config.yaml
n_experts: 32
activation: "squared_relu"
routed_scale: 1.41
balance_bias: false
train_tokens: 390200000
Below are experts of layer 5 (counted from 0) of a mixture-of-experts language model. Rows are named router (the router's row for the expert), up (a neuron's input weights, with its number), down (a neuron's output weights, with its number) and show model dimensions 96-191. Each number is 50 + 10 x the weight over its row's rms, rounded and kept within 0 to 99.
Before each expert's rows: "mostly gets" lists some tokens that are sent to it at least half of the time; "comes before" lists some tokens at least twice as common just after its tokens as in all text. This comes from a sample of Wikipedia text that the model never trained on. Tokens count by the router's weight.

# expert 22
mostly gets: " power", " book", " game", " law", " story", " product"
comes before: ".", " of", " of the", " and", " was", ","
router:55 47 57 31 56 48 47 53 37 44 66 46 75 50 40 67 63 54 60 59 64 38 51 51 28 41 54 47 60 70 61 62 54 34 47 56 63 55 36 54 63 48 50 57 47 52 31 56 55 37 43 36 51 37 49 58 34 56 41 54 42 45 58 59 45 48 44 59 40 47 47 57 32 66 50 26 27 53 50 56 65 58 59 46 56 54 31 41 37 45 57 27 61 40 51 49
up0:48 47 48 53 55 65 54 38 63 48 59 45 68 38 46 58 48 67 57 54 70 51 57 54 42 61 40 52 49 58 52 43 29 48 53 75 40 47 36 29 53 46 56 40 39 48 49 50 45 68 35 44 49 36 37 56 56 29 33 43 44 57 43 55 38 40 50 51 42 51 53 58 59 54 64 39 44 46 41 30 54 33 61 54 61 47 54 61 67 58 55 49 48 50 47 49
down0:52 55 54 65 35 48 48 57 59 62 73 56 43 46 59 50 51 44 46 65 57 55 40 52 40 52 52 62 34 58 42 57 55 62 47 47 71 52 47 63 60 46 42 42 58 51 34 51 56 51 38 44 42 63 49 44 61 64 41 45 43 40 50 42 51 49 50 58 52 55 59 51 48 51 38 53 35 64 43 40 47 54 52 34 43 54 32 59 77 46 47 41 70 69 67 37
up1:58 57 70 33 45 60 52 54 33 57 95 53 47 47 44 56 58 37 66 42 50 45 39 60 56 47 61 61 40 64 61 34 47 54 43 51 58 63 41 35 62 55 32 63 44 51 54 52 51 54 46 42 45 42 41 33 53 39 54 20 53 53 56 66 43 44 45 58 54 69 42 54 42 41 53 51 55 43 59 35 42 41 55 40 38 59 50 45 56 48 50 61 49 54 51 49
down1:43 67 41 46 53 51 50 51 52 40 41 52 63 60 69 54 43 56 65 39 27 64 49 62 57 75 32 61 44 64 59 56 32 48 41 44 41 63 49 59 60 48 59 37 43 55 52 45 46 57 51 40 70 56 29 47 39 40 51 66 65 48 35 47 67 34 48 46 43 41 43 46 56 63 37 37 36 60 39 67 65 59 41 38 42 50 44 64 57 43 44 51 35 59 57 50
up2:47 38 52 56 52 46 55 64 48 50 67 49 45 36 50 47 50 38 53 52 40 32 49 60 50 47 68 52 66 51 52 45 45 44 52 61 60 53 44 32 65 48 68 35 46 45 53 45 44 53 45 55 48 57 52 57 61 55 60 31 46 66 59 46 35 46 50 58 71 41 61 54 52 47 61 23 51 39 64 38 45 33 61 57 43 60 55 36 65 58 62 57 46 45 64 62
down2:53 24 53 46 74 57 41 50 47 40 29 54 28 51 40 38 51 52 62 40 58 40 48 59 80 47 64 27 68 54 58 40 58 55 35 46 70 48 40 43 54 72 71 49 46 40 54 52 57 53 24 46 53 53 41 55 50 62 55 48 44 56 52 34 33 53 46 45 46 56 55 36 59 47 63 52 58 25 54 47 42 53 46 70 63 63 51 51 54 45 47 62 48 42 47 55
up3:29 53 48 48 31 46 44 50 57 52 69 30 70 46 58 66 49 66 45 45 46 52 36 58 53 55 61 61 45 53 60 57 56 38 26 30 53 48 53 61 43 67 40 65 57 55 66 43 43 50 61 50 47 37 59 52 51 53 51 55 80 48 57 35 50 32 35 54 41 48 40 68 48 47 43 52 48 52 54 59 47 60 39 44 50 66 32 48 57 45 49 43 54 66 41 35
down3:48 38 56 57 60 35 69 60 42 31 46 67 34 49 51 59 45 36 55 37 66 60 54 54 36 60 50 41 51 62 36 29 30 59 49 51 54 57 51 45 47 46 51 47 55 40 40 59 80 44 32 44 56 59 43 40 42 51 55 51 49 64 44 53 45 76 56 50 50 69 52 36 40 51 58 48 39 45 62 45 56 39 69 44 44 56 41 51 64 55 51 44 54 55 53 51
up4:54 71 61 35 53 43 53 56 51 34 64 54 35 55 49 53 43 47 51 42 33 52 39 57 50 60 43 49 52 32 41 52 77 52 56 42 69 40 38 46 44 53 59 59 46 44 46 31 33 45 32 47 52 49 62 54 56 49 53 40 37 48 35 55 48 53 46 40 47 51 52 67 47 50 51 41 49 53 46 30 50 53 39 54 53 32 64 45 37 55 40 48 51 42 60 68
down4:59 47 67 68 39 65 42 36 53 53 46 58 59 61 53 44 71 58 66 47 44 37 58 46 43 59 62 47 61 68 47 52 47 61 53 47 40 52 63 49 62 65 43 40 54 53 56 67 59 41 70 54 46 53 34 47 65 62 53 46 61 42 61 57 44 52 46 55 52 54 51 25 53 44 34 56 70 27 78 50 60 52 52 47 45 56 50 63 53 43 42 38 60 52 59 44
up5:44 50 66 50 45 37 49 36 39 45 86 49 65 55 61 63 49 35 58 23 48 37 50 52 49 63 65 54 64 48 41 43 54 49 61 50 62 54 53 49 49 46 44 43 46 45 65 65 42 48 56 49 38 47 54 46 49 47 70 41 37 63 65 46 44 56 52 53 42 60 57 52 40 60 40 47 41 53 62 53 52 63 57 33 49 72 54 45 46 44 69 63 44 41 57 57
down5:38 60 48 55 55 55 47 37 31 66 45 59 62 42 40 46 64 49 59 61 48 53 68 54 52 37 51 55 46 74 46 41 43 45 57 35 52 47 22 53 45 56 57 53 42 68 56 53 69 54 52 55 44 52 33 34 41 61 56 40 56 49 53 42 55 40 54 41 42 47 55 65 62 52 45 46 52 55 47 51 57 58 31 43 45 30 47 61 53 46 38 61 36 56 60 46
up6:42 41 34 38 46 41 48 35 60 61 56 44 51 46 48 56 49 60 41 61 55 60 54 38 40 28 63 46 38 40 49 51 55 68 42 36 58 44 40 55 50 55 57 55 49 68 36 44 51 32 58 27 41 49 47 56 55 47 59 60 37 50 63 54 56 43 47 47 34 44 49 42 39 46 43 34 54 60 53 56 55 69 62 48 58 61 38 66 35 40 58 30 48 48 65 60
down6:52 53 41 67 59 56 67 52 52 64 62 59 49 44 54 56 67 32 43 64 56 52 59 50 56 60 43 39 52 47 39 41 51 51 56 60 27 57 60 46 26 55 76 48 33 44 50 33 47 38 53 48 56 62 29 71 41 46 53 55 38 38 33 41 53 48 42 39 47 42 54 50 58 51 43 57 46 49 37 69 44 38 48 53 63 44 46 32 42 40 51 57 54 45 39 33
up7:33 51 49 37 51 58 47 79 43 60 48 61 42 58 55 49 77 37 56 42 58 38 39 54 45 38 55 42 64 40 54 48 50 47 36 52 64 43 50 47 80 68 49 56 53 41 69 58 46 44 40 57 41 51 41 48 45 26 47 51 36 47 67 47 37 59 55 45 45 57 59 42 55 51 47 39 39 58 49 50 52 55 59 39 72 54 48 64 25 54 54 40 29 42 18 53
down7:65 53 47 63 54 55 67 40 45 53 54 41 51 69 66 39 45 53 48 34 46 53 60 52 32 56 52 46 49 64 48 39 69 58 49 43 55 64 53 41 41 43 48 48 40 41 54 35 65 44 57 37 53 46 61 56 45 64 63 56 61 59 38 49 67 48 43 57 50 48 28 40 44 48 46 54 61 63 53 61 28 48 37 49 43 38 33 36 64 56 52 53 66 63 67 47
up8:40 50 55 52 48 53 36 62 41 47 48 60 62 40 50 62 57 42 56 50 41 46 63 52 57 72 64 68 53 48 62 52 40 52 55 50 55 58 43 52 58 50 55 26 56 48 46 46 50 37 75 58 28 51 51 37 71 52 59 50 29 38 48 55 29 49 59 49 50 63 46 33 46 39 50 48 64 36 44 46 56 36 55 48 50 46 59 41 47 51 53 65 56 48 46 63
down8:51 50 53 49 52 54 49 42 55 52 35 37 48 47 34 49 64 52 58 56 60 58 48 49 56 59 62 58 62 36 42 56 31 36 67 50 31 53 58 47 67 44 65 60 60 43 35 76 60 48 60 47 24 49 55 51 50 50 42 43 29 51 54 73 38 37 56 50 47 53 44 35 46 52 48 44 55 52 32 36 45 68 62 54 51 55 50 26 52 50 59 27 43 57 41 38
up9:61 50 59 40 66 57 56 39 52 57 59 64 59 46 55 56 67 54 49 56 63 35 38 57 52 42 47 35 74 50 27 34 39 59 54 52 47 54 44 66 62 69 45 52 65 35 40 54 56 45 54 54 61 58 48 64 48 36 60 60 38 61 58 50 59 55 48 53 42 45 35 31 52 55 65 36 63 52 61 68 38 60 48 49 38 48 30 73 53 42 37 49 60 51 73 58
down9:63 28 41 53 59 36 51 56 54 48 49 49 51 60 56 48 63 39 34 56 55 48 63 51 34 47 45 55 54 35 42 54 43 35 48 61 40 49 71 42 45 62 35 51 34 50 66 45 45 55 40 63 61 47 50 45 41 58 39 56 55 39 35 53 51 50 47 52 46 59 49 44 30 58 53 62 46 45 47 57 63 38 37 40 66 67 62 46 48 39 56 50 35 47 55 53
up10:62 38 67 46 35 57 59 54 49 53 68 62 66 46 51 47 53 46 50 51 52 31 42 45 58 56 68 44 67 33 47 46 54 60 62 47 40 44 67 45 40 52 45 46 42 68 53 45 40 38 44 59 44 64 50 40 58 46 34 38 51 70 39 49 29 51 56 40 45 35 43 60 52 38 33 41 54 46 51 55 54 50 53 42 30 56 51 61 50 45 75 69 55 59 63 50
down10:55 49 34 37 78 36 50 57 36 47 44 51 46 52 42 50 47 50 38 53 60 56 58 35 59 58 41 61 52 54 48 42 57 54 48 55 31 50 64 47 52 32 53 30 56 33 48 58 50 62 57 69 53 61 43 60 54 61 47 58 62 44 39 38 58 59 50 44 45 46 54 50 54 55 50 50 47 36 34 69 47 54 50 32 56 47 42 30 40 76 53 33 58 43 32 40
up11:55 56 54 50 39 40 45 57 53 43 84 58 46 49 49 67 53 39 40 76 43 63 54 63 41 55 46 55 54 55 58 25 50 36 37 47 47 34 40 43 56 44 61 68 44 59 51 49 41 49 34 37 48 40 32 54 43 56 54 21 36 54 68 52 50 32 41 34 56 46 43 32 49 64 56 55 48 59 39 70 36 45 72 50 47 63 47 45 67 63 51 49 48 60 51 48
down11:47 55 55 45 48 30 47 65 53 49 61 49 46 39 49 44 53 60 36 80 44 67 55 39 57 54 49 47 30 62 57 54 48 53 46 52 35 47 35 37 50 60 36 39 41 36 52 39 36 72 55 43 51 49 33 63 65 42 72 39 64 50 66 56 46 32 35 36 62 45 47 31 46 36 46 51 55 55 49 61 48 37 45 50 62 45 55 45 59 75 52 49 45 21 51 44
up12:59 56 30 58 37 38 46 59 35 31 65 51 73 44 55 53 58 56 35 46 61 48 48 54 45 55 62 46 34 46 45 58 40 38 57 49 48 49 54 57 41 50 62 40 36 53 49 50 62 55 51 28 58 42 59 33 65 53 67 60 45 60 52 55 62 51 43 54 68 43 52 53 59 46 65 44 53 39 40 51 38 53 58 44 52 46 52 55 48 55 34 63 67 63 51 40
down12:47 29 29 45 54 44 41 67 56 48 32 59 55 51 39 63 28 37 42 43 33 34 64 40 47 41 55 47 47 50 35 44 44 36 45 52 73 44 44 64 60 54 54 32 29 39 50 32 41 70 48 56 42 46 46 61 63 64 59 56 48 63 34 45 63 46 59 42 52 52 46 55 67 44 41 48 47 57 60 42 48 44 31 42 31 54 51 48 64 57 56 32 57 39 46 46
up13:45 62 35 55 41 52 67 62 28 55 45 43 60 60 38 55 45 38 51 64 47 43 49 53 44 48 26 40 35 65 43 53 60 47 56 46 50 63 53 42 64 39 58 29 40 48 65 62 59 51 40 33 46 51 40 48 61 38 45 47 51 60 47 64 46 62 42 51 61 41 56 49 43 68 55 46 35 48 62 50 48 53 62 60 51 46 51 61 53 61 28 42 49 51 52 55
down13:53 68 57 47 54 60 53 54 39 36 42 46 69 57 44 61 54 55 62 40 51 57 77 39 47 52 57 45 45 38 55 40 61 68 55 44 37 29 50 54 39 66 43 49 65 44 44 46 56 46 31 63 46 48 44 45 42 32 62 46 45 50 64 56 39 58 55 40 66 59 74 53 41 61 56 47 44 60 68 38 58 40 52 62 37 56 51 49 57 61 62 57 53 40 38 63
up14:58 55 47 57 52 55 54 48 66 41 52 34 52 55 49 47 54 56 56 56 55 39 53 48 50 72 36 60 45 51 56 48 43 36 46 56 51 41 37 41 60 60 55 52 42 47 47 34 51 59 41 52 33 59 49 45 50 54 50 51 31 41 24 51 58 53 39 57 45 64 64 58 34 61 47 37 53 54 48 43 40 56 59 33 53 33 50 44 46 53 56 37 47 61 33 57
down14:57 59 43 57 60 46 55 54 59 74 40 36 52 30 43 38 74 49 40 56 53 39 58 40 69 55 55 42 57 52 49 48 52 56 49 57 54 47 57 57 61 57 70 66 63 51 38 55 58 58 26 54 44 46 53 47 61 68 60 31 56 38 59 59 47 44 43 69 42 66 59 48 46 69 66 48 68 61 44 42 59 57 43 57 71 44 35 47 56 68 52 49 44 59 39 51
up15:59 33 80 39 68 44 58 50 45 56 56 60 42 62 40 57 59 41 52 62 59 42 65 55 53 44 70 39 44 52 48 41 47 40 40 58 50 51 31 55 45 38 37 66 60 65 43 79 55 40 51 39 45 66 41 46 50 35 25 50 61 47 45 48 47 49 44 48 63 62 55 39 60 38 38 53 58 41 49 45 49 64 60 46 59 48 63 61 67 50 51 62 33 61 69 37
down15:58 50 33 62 44 63 47 46 53 49 35 54 40 30 66 44 52 44 45 45 59 58 55 63 47 54 46 66 46 48 55 57 50 56 50 55 36 49 60 48 66 44 55 43 58 59 40 44 38 48 43 48 66 51 56 40 45 44 56 66 48 67 38 46 51 62 55 69 55 45 56 44 44 70 57 46 37 57 47 47 48 41 41 42 39 56 43 35 39 31 46 72 44 45 51 63
up16:42 62 57 69 55 45 41 54 44 44 74 53 44 52 46 39 57 66 30 51 44 52 41 45 46 49 65 46 57 59 63 72 46 46 50 52 55 39 37 59 39 44 58 36 40 56 57 47 58 57 48 75 46 60 59 44 53 48 36 39 42 67 71 50 61 50 64 50 35 43 48 38 49 34 37 31 50 37 59 52 58 49 62 23 47 47 50 62 50 47 40 57 58 56 51 41
down16:33 37 56 53 55 44 43 59 60 43 33 52 39 42 54 49 45 38 51 43 56 48 57 44 42 57 59 54 41 70 43 53 48 59 46 50 56 43 38 64 57 77 52 64 29 47 48 46 50 63 46 51 47 54 67 46 48 48 48 49 66 56 43 55 60 55 48 46 54 33 53 43 67 51 42 17 42 62 38 53 57 47 52 42 61 52 60 45 65 48 42 48 47 48 53 57
up17:60 56 64 53 40 51 61 53 39 47 71 58 56 57 63 60 48 45 48 41 36 45 51 35 47 67 55 56 48 59 40 49 69 47 62 66 48 45 55 47 45 32 40 61 35 56 55 38 45 55 44 52 55 31 61 50 56 43 24 49 41 40 50 48 27 55 52 64 42 47 52 49 45 58 47 42 45 46 44 43 51 40 35 34 42 58 39 29 56 45 61 38 54 41 44 63
down17:36 41 29 52 47 40 50 66 76 54 65 55 39 55 62 57 47 51 62 65 32 62 32 51 47 44 58 46 38 66 50 44 45 54 50 38 42 52 61 77 63 61 51 55 44 43 51 45 40 32 58 26 62 41 39 48 60 56 47 57 53 51 59 36 38 41 45 49 46 48 74 42 43 64 55 54 50 54 54 47 54 52 66 39 63 55 67 53 56 47 61 52 61 44 64 55
up18:46 46 43 37 57 48 45 54 78 58 43 52 55 44 57 41 44 53 45 49 50 59 46 42 40 44 53 55 68 64 60 48 54 43 51 40 61 40 68 46 35 47 53 45 71 69 45 64 53 61 55 58 44 78 33 45 68 48 45 44 46 43 60 46 44 48 59 77 42 51 49 67 44 76 52 47 50 51 44 64 58 56 57 54 50 53 60 33 52 51 41 41 49 46 58 45
down18:42 58 57 45 51 41 58 52 35 51 66 46 42 64 57 55 34 68 37 47 32 49 46 49 32 62 59 31 73 64 50 68 51 43 41 39 62 70 47 45 63 57 45 57 46 70 68 46 39 57 53 46 52 47 53 44 37 38 49 67 51 42 45 49 48 44 59 45 72 75 49 47 40 21 55 47 33 53 64 37 44 41 44 69 52 54 39 66 45 43 36 58 42 46 46 53
up19:42 41 19 48 54 45 54 54 53 52 53 49 54 46 54 48 43 53 57 46 35 35 55 47 31 53 38 44 45 44 53 65 76 44 57 51 64 65 53 55 38 53 60 23 53 53 51 56 40 31 64 39 47 36 64 55 30 49 41 48 40 38 54 54 49 61 39 59 53 48 50 45 36 54 34 45 53 54 48 59 36 47 60 44 49 54 57 43 48 61 67 52 49 39 43 48
down19:52 45 53 50 54 36 54 55 54 57 52 58 52 50 43 53 45 46 51 43 48 56 45 55 54 32 60 45 55 51 50 37 60 56 45 49 52 39 48 55 49 67 54 56 43 57 66 41 61 48 50 38 45 43 53 35 41 54 40 54 46 47 47 44 54 58 67 42 45 58 46 40 51 30 38 56 46 40 51 60 46 47 38 44 44 72 76 55 49 70 30 43 52 60 44 47
up20:45 41 57 46 28 56 52 41 50 51 30 52 49 40 59 51 49 82 53 48 56 57 52 49 35 43 41 47 50 69 45 45 58 40 38 50 50 39 59 49 72 38 53 53 44 60 58 45 63 67 54 49 55 47 47 47 55 46 52 38 54 38 40 45 48 61 43 42 42 60 51 47 45 65 59 37 39 48 48 49 58 65 61 50 27 62 47 37 31 52 62 57 67 53 65 43
down20:52 56 42 45 52 49 34 59 58 49 52 49 46 46 33 45 54 39 58 74 41 47 41 49 66 46 67 49 46 45 42 45 51 40 55 46 45 65 48 50 34 53 70 46 63 38 63 51 34 51 61 62 57 40 40 38 61 49 50 38 51 48 61 52 42 49 63 58 40 42 46 60 49 41 42 53 61 78 55 45 64 44 34 64 72 42 54 64 62 64 32 51 56 67 60 34
up21:64 41 63 37 68 40 43 57 43 53 64 50 57 45 33 42 35 62 55 66 73 45 61 40 53 45 50 61 56 61 33 56 37 63 54 39 54 44 51 73 33 53 60 53 59 32 57 54 42 53 38 28 41 52 42 68 46 45 46 52 53 55 52 50 33 67 62 63 46 26 56 62 52 38 39 40 52 62 40 52 54 42 48 35 45 42 58 37 60 63 60 46 59 33 43 60
down21:48 47 33 39 48 67 48 42 36 48 34 47 46 36 41 36 36 60 47 36 59 47 53 52 54 46 61 45 40 54 42 60 28 59 30 59 64 57 42 58 61 68 49 64 47 54 54 70 40 58 50 50 49 44 52 64 61 53 46 54 51 42 47 41 52 55 44 60 39 50 51 59 48 38 54 41 32 48 54 63 32 55 61 43 49 59 41 37 65 65 45 40 47 29 36 56
up22:60 40 48 43 49 54 43 38 49 67 69 49 63 59 50 60 74 56 61 48 61 35 49 44 40 45 46 54 81 53 55 35 63 42 45 52 53 41 57 57 62 39 37 49 34 57 55 57 50 38 61 48 49 46 45 34 62 41 59 49 33 42 47 63 61 27 43 54 55 49 51 16 47 39 47 31 41 52 51 50 42 56 36 47 59 43 60 54 44 38 48 66 64 45 43 35
down22:36 47 33 56 46 42 47 53 51 43 57 48 38 44 42 58 40 40 39 52 49 34 61 54 50 57 70 43 50 41 53 48 48 40 41 52 44 43 66 50 39 57 64 44 33 47 55 50 69 33 58 63 47 50 53 60 45 75 47 52 53 46 43 52 71 42 55 58 49 44 45 40 62 53 37 47 44 33 35 67 38 46 53 66 56 45 81 62 41 37 59 54 53 66 27 31
up23:39 51 49 48 53 41 29 46 55 52 66 63 53 49 68 65 61 58 59 66 39 61 25 71 29 50 58 36 53 39 51 54 32 49 57 50 60 57 59 42 77 37 49 43 40 45 46 58 55 42 33 52 48 55 45 35 28 47 62 59 47 38 48 52 43 46 62 57 50 48 60 59 19 45 67 46 47 49 54 54 57 53 49 43 50 56 48 50 45 53 47 66 55 52 51 43
down23:48 61 45 45 58 71 47 34 45 45 36 51 50 59 40 46 29 53 45 61 70 48 50 31 59 61 75 59 41 49 47 38 47 40 54 64 48 61 48 54 55 45 50 63 47 46 55 55 54 62 59 49 45 41 45 44 63 52 40 54 37 64 54 45 52 60 50 33 45 48 38 55 53 46 61 54 68 48 45 42 46 48 46 59 50 69 62 41 59 48 49 41 51 43 61 50
up24:44 54 60 48 36 34 46 57 60 51 61 63 49 48 66 45 45 56 64 66 55 35 54 64 36 44 64 77 52 39 48 51 55 53 53 56 43 63 50 57 58 44 73 45 64 48 44 50 57 33 55 66 35 48 54 36 51 60 66 50 40 56 41 51 29 34 70 38 60 43 54 41 42 44 39 34 61 44 65 38 39 58 58 48 45 44 55 42 65 48 62 56 51 34 64 42
down24:58 64 55 47 38 57 30 59 52 44 43 44 41 47 46 54 26 48 43 57 49 29 71 48 49 51 58 73 38 45 49 34 41 50 46 62 39 62 70 53 48 56 66 41 45 48 49 41 40 37 58 61 52 59 52 37 44 54 60 38 47 56 57 49 54 43 50 47 36 49 43 41 66 52 33 60 68 41 51 40 48 51 47 36 41 36 46 55 66 56 70 58 63 44 52 47
up25:57 50 47 30 48 57 45 40 68 32 58 28 38 51 45 61 62 39 55 63 52 50 46 38 54 58 55 41 50 39 31 54 51 48 53 41 51 44 65 55 72 60 38 44 52 60 60 66 60 33 61 67 55 43 47 39 48 59 45 50 57 59 57 47 49 52 36 52 48 51 34 54 46 61 55 49 64 61 47 35 54 73 45 46 50 45 56 53 39 49 55 29 48 35 54 67
down25:56 55 40 53 64 31 41 67 32 49 62 64 50 51 46 54 43 58 57 56 52 51 55 39 55 50 52 52 62 61 62 49 57 59 46 57 34 39 34 69 55 49 71 48 48 54 70 34 52 46 36 46 49 48 61 37 47 53 74 52 55 34 47 44 32 45 57 49 55 55 53 34 36 42 77 45 48 63 43 56 46 36 53 36 34 47 40 36 56 45 58 54 40 47 44 61
up26:39 51 48 38 50 55 40 42 61 61 57 45 49 43 15 45 56 73 54 33 58 54 53 67 52 33 58 68 47 57 45 55 54 35 41 51 44 53 45 39 46 44 47 31 44 40 73 54 45 47 65 63 23 50 47 55 46 61 34 51 37 52 52 43 33 47 50 47 45 59 43 37 37 49 47 66 48 47 44 55 71 47 58 48 49 58 57 39 44 58 49 52 39 48 58 50
down26:42 58 47 50 70 44 55 48 37 51 43 46 56 58 50 43 39 64 39 43 51 56 45 33 58 50 51 63 32 41 51 47 53 52 46 64 44 36 63 49 60 50 34 62 38 37 49 50 31 40 51 55 48 33 51 50 46 49 50 54 43 43 46 35 36 80 69 35 55 56 38 54 41 64 40 49 47 60 43 53 62 60 48 52 52 43 44 50 35 53 58 63 42 30 47 36
up27:50 38 40 56 61 64 51 52 32 48 70 35 52 63 51 64 41 55 57 55 35 42 61 48 55 50 62 69 40 69 53 41 46 49 55 54 54 48 58 56 43 65 53 56 41 72 50 45 46 51 44 28 59 46 40 61 49 59 36 49 54 46 74 54 68 47 57 49 38 55 55 42 45 32 53 54 41 52 49 42 45 50 58 54 44 40 64 65 56 44 27 43 81 57 55 52
down27:58 53 42 44 46 43 62 42 53 37 50 45 47 34 72 33 44 43 39 31 48 39 60 68 36 55 47 48 47 44 58 51 56 49 46 37 56 63 69 41 59 42 53 41 51 55 49 40 44 49 63 76 49 54 69 24 41 47 60 45 36 48 52 45 52 46 63 63 44 55 43 58 53 55 30 54 60 43 54 47 33 54 52 57 52 45 40 45 41 58 66 43 31 66 62 55
up28:55 61 56 56 50 35 46 46 50 52 58 38 67 57 42 46 73 70 57 42 62 58 56 65 62 65 60 52 62 53 39 56 65 58 50 54 64 42 39 46 46 47 45 57 55 35 56 44 42 56 64 65 46 38 36 45 47 35 39 58 48 32 61 58 36 56 73 33 45 28 59 46 50 53 52 42 34 36 41 38 51 41 38 73 35 62 48 49 57 33 62 56 52 65 43 41
down28:43 45 48 56 63 68 63 48 48 35 62 37 56 50 45 62 36 45 50 40 60 41 22 54 53 33 55 64 39 43 48 47 52 34 57 57 56 53 38 67 50 27 38 68 65 54 53 43 63 46 25 49 60 47 39 58 40 54 37 48 66 55 67 77 50 45 52 52 50 52 52 66 52 42 56 47 55 39 37 50 47 48 57 49 49 44 55 42 53 50 39 57 43 51 56 55
up29:39 53 63 64 50 58 53 49 60 47 45 40 55 43 42 50 39 54 41 58 45 35 52 39 34 56 24 57 45 46 39 41 56 50 69 58 54 78 48 57 52 48 58 53 66 48 27 58 51 44 45 52 62 56 47 42 54 59 38 60 39 64 41 48 42 47 59 54 67 53 60 64 45 70 51 35 36 44 49 45 39 44 64 49 42 52 58 52 50 63 53 49 51 53 69 31
down29:51 75 35 63 55 38 53 38 46 57 53 39 49 46 66 40 63 51 51 58 58 38 48 46 51 49 38 36 41 55 49 47 50 44 57 60 38 47 48 67 38 61 37 29 48 43 51 53 63 53 40 55 35 55 56 59 59 59 68 42 65 50 38 52 71 61 47 66 41 45 39 45 50 42 43 50 59 61 50 50 48 31 71 53 44 42 47 62 54 40 47 49 61 61 41 43
up30:29 52 47 39 25 35 38 63 46 41 61 28 45 51 42 52 52 48 39 48 50 26 56 48 53 31 59 24 54 61 45 40 58 40 44 55 35 39 45 40 60 63 51 51 63 56 36 52 56 42 44 44 38 40 56 47 43 53 48 62 43 67 54 40 60 58 55 51 63 59 51 31 49 66 61 58 58 51 51 58 67 37 42 46 37 46 35 45 61 55 62 50 55 52 58 49
down30:51 45 57 51 41 45 51 57 63 52 43 38 42 52 60 42 39 34 42 58 65 45 36 58 54 37 37 75 39 41 32 48 53 44 51 48 54 52 44 38 50 44 46 60 52 58 66 47 44 54 39 56 61 46 43 43 39 46 45 50 48 53 49 50 52 57 60 62 35 62 43 52 38 58 57 29 58 55 45 47 41 52 64 49 51 64 68 79 56 58 23 39 30 60 62 58
up31:48 52 46 35 48 55 45 47 41 59 46 39 34 57 65 50 56 55 65 50 48 24 41 68 57 37 47 53 68 50 54 52 29 47 46 61 54 64 30 32 55 45 51 52 32 50 61 57 61 49 69 46 39 54 41 46 37 53 40 50 67 57 65 56 53 54 62 51 61 49 61 33 56 31 64 64 28 55 49 82 36 40 49 49 52 50 43 33 44 50 42 37 47 57 56 41
down31:42 66 42 54 38 42 56 65 33 45 38 41 58 39 29 47 63 52 46 38 53 46 50 47 65 42 49 47 30 47 62 49 45 53 46 49 46 62 55 50 57 59 35 58 58 45 53 74 49 40 47 51 57 41 70 49 48 61 53 58 43 40 56 49 52 55 41 56 56 58 58 64 49 48 62 58 35 56 55 59 30 44 50 47 51 51 35 56 56 58 47 58 51 38 67 56
up32:61 56 46 52 48 45 38 34 27 34 43 34 38 44 50 46 64 50 49 49 41 63 35 49 52 46 54 63 49 66 44 47 41 44 46 66 50 51 60 65 49 70 37 62 46 46 42 42 49 45 58 39 50 54 51 35 45 72 46 54 61 44 50 60 60 45 34 42 45 30 51 64 51 29 40 41 34 44 54 64 39 56 34 64 50 64 45 54 36 52 58 51 47 36 42 50
down32:46 55 43 46 42 50 52 36 46 43 59 49 39 46 61 58 55 58 38 45 54 53 50 51 56 38 51 55 30 39 54 55 51 65 64 62 60 35 43 36 44 56 37 49 58 37 53 50 53 43 28 59 43 59 37 43 56 40 50 56 57 60 48 21 54 48 50 54 67 34 72 44 62 58 64 50 37 48 49 39 51 43 63 39 67 42 62 49 39 52 73 57 43 47 49 50
up33:48 51 56 44 53 55 38 52 51 47 51 51 61 46 42 46 74 41 39 59 54 51 50 27 52 49 64 56 57 43 53 57 41 56 45 47 43 44 52 53 42 69 45 71 48 54 36 56 74 43 53 45 49 64 44 60 38 50 60 43 51 51 49 31 38 47 48 52 52 53 66 53 60 55 37 39 46 51 34 44 41 46 72 47 42 62 62 40 47 66 49 68 58 54 52 43
down33:54 31 58 54 50 63 61 30 27 41 54 53 44 26 41 43 36 45 32 45 59 40 41 55 41 55 53 55 67 29 61 55 43 45 57 51 49 46 44 63 50 24 49 62 48 47 47 33 35 47 59 35 31 63 34 45 55 62 51 40 46 43 67 61 52 56 51 59 30 59 57 36 38 48 43 49 65 54 46 33 63 59 49 52 47 48 55 51 41 53 56 58 55 50 34 61
up34:35 50 54 49 55 54 38 51 46 46 51 52 52 48 64 37 62 61 48 54 62 45 54 57 47 53 50 42 49 55 60 47 45 48 51 68 26 43 50 51 53 58 33 39 34 48 44 64 53 72 45 68 48 52 36 58 42 34 54 38 47 32 38 46 24 44 52 30 36 53 67 49 49 55 43 63 43 40 72 69 53 68 43 34 57 37 46 37 53 60 36 46 51 46 60 47
down34:56 40 62 46 50 70 47 36 56 56 56 52 77 56 52 51 63 34 46 55 54 53 36 41 53 54 59 56 45 63 45 38 49 56 50 44 58 50 59 42 58 45 27 64 50 48 51 55 44 53 61 52 35 48 58 54 49 43 67 57 73 64 52 60 42 57 55 46 59 51 50 64 34 56 41 39 48 49 64 40 37 50 38 71 58 46 58 46 54 35 50 54 36 73 65 51
up35:31 59 80 41 53 54 40 59 43 42 71 42 60 48 41 46 37 47 41 57 56 45 34 52 47 47 36 53 53 39 30 47 67 59 51 51 64 41 52 51 43 50 47 42 38 25 42 54 50 45 49 52 49 48 45 69 51 33 46 53 32 44 73 46 46 47 57 38 49 38 39 56 35 47 36 61 40 36 37 38 37 60 39 51 49 33 35 53 59 57 49 58 57 44 48 46
down35:61 50 45 42 39 51 51 68 32 63 44 62 43 40 64 56 62 35 42 37 48 48 60 70 57 56 53 59 40 54 29 47 47 50 43 38 58 60 60 37 42 44 59 36 48 49 58 35 71 70 55 64 68 47 52 60 55 39 48 37 42 47 29 55 60 31 36 47 36 45 56 49 62 49 47 61 43 38 47 61 52 51 47 62 48 50 68 59 51 56 51 45 54 62 64 33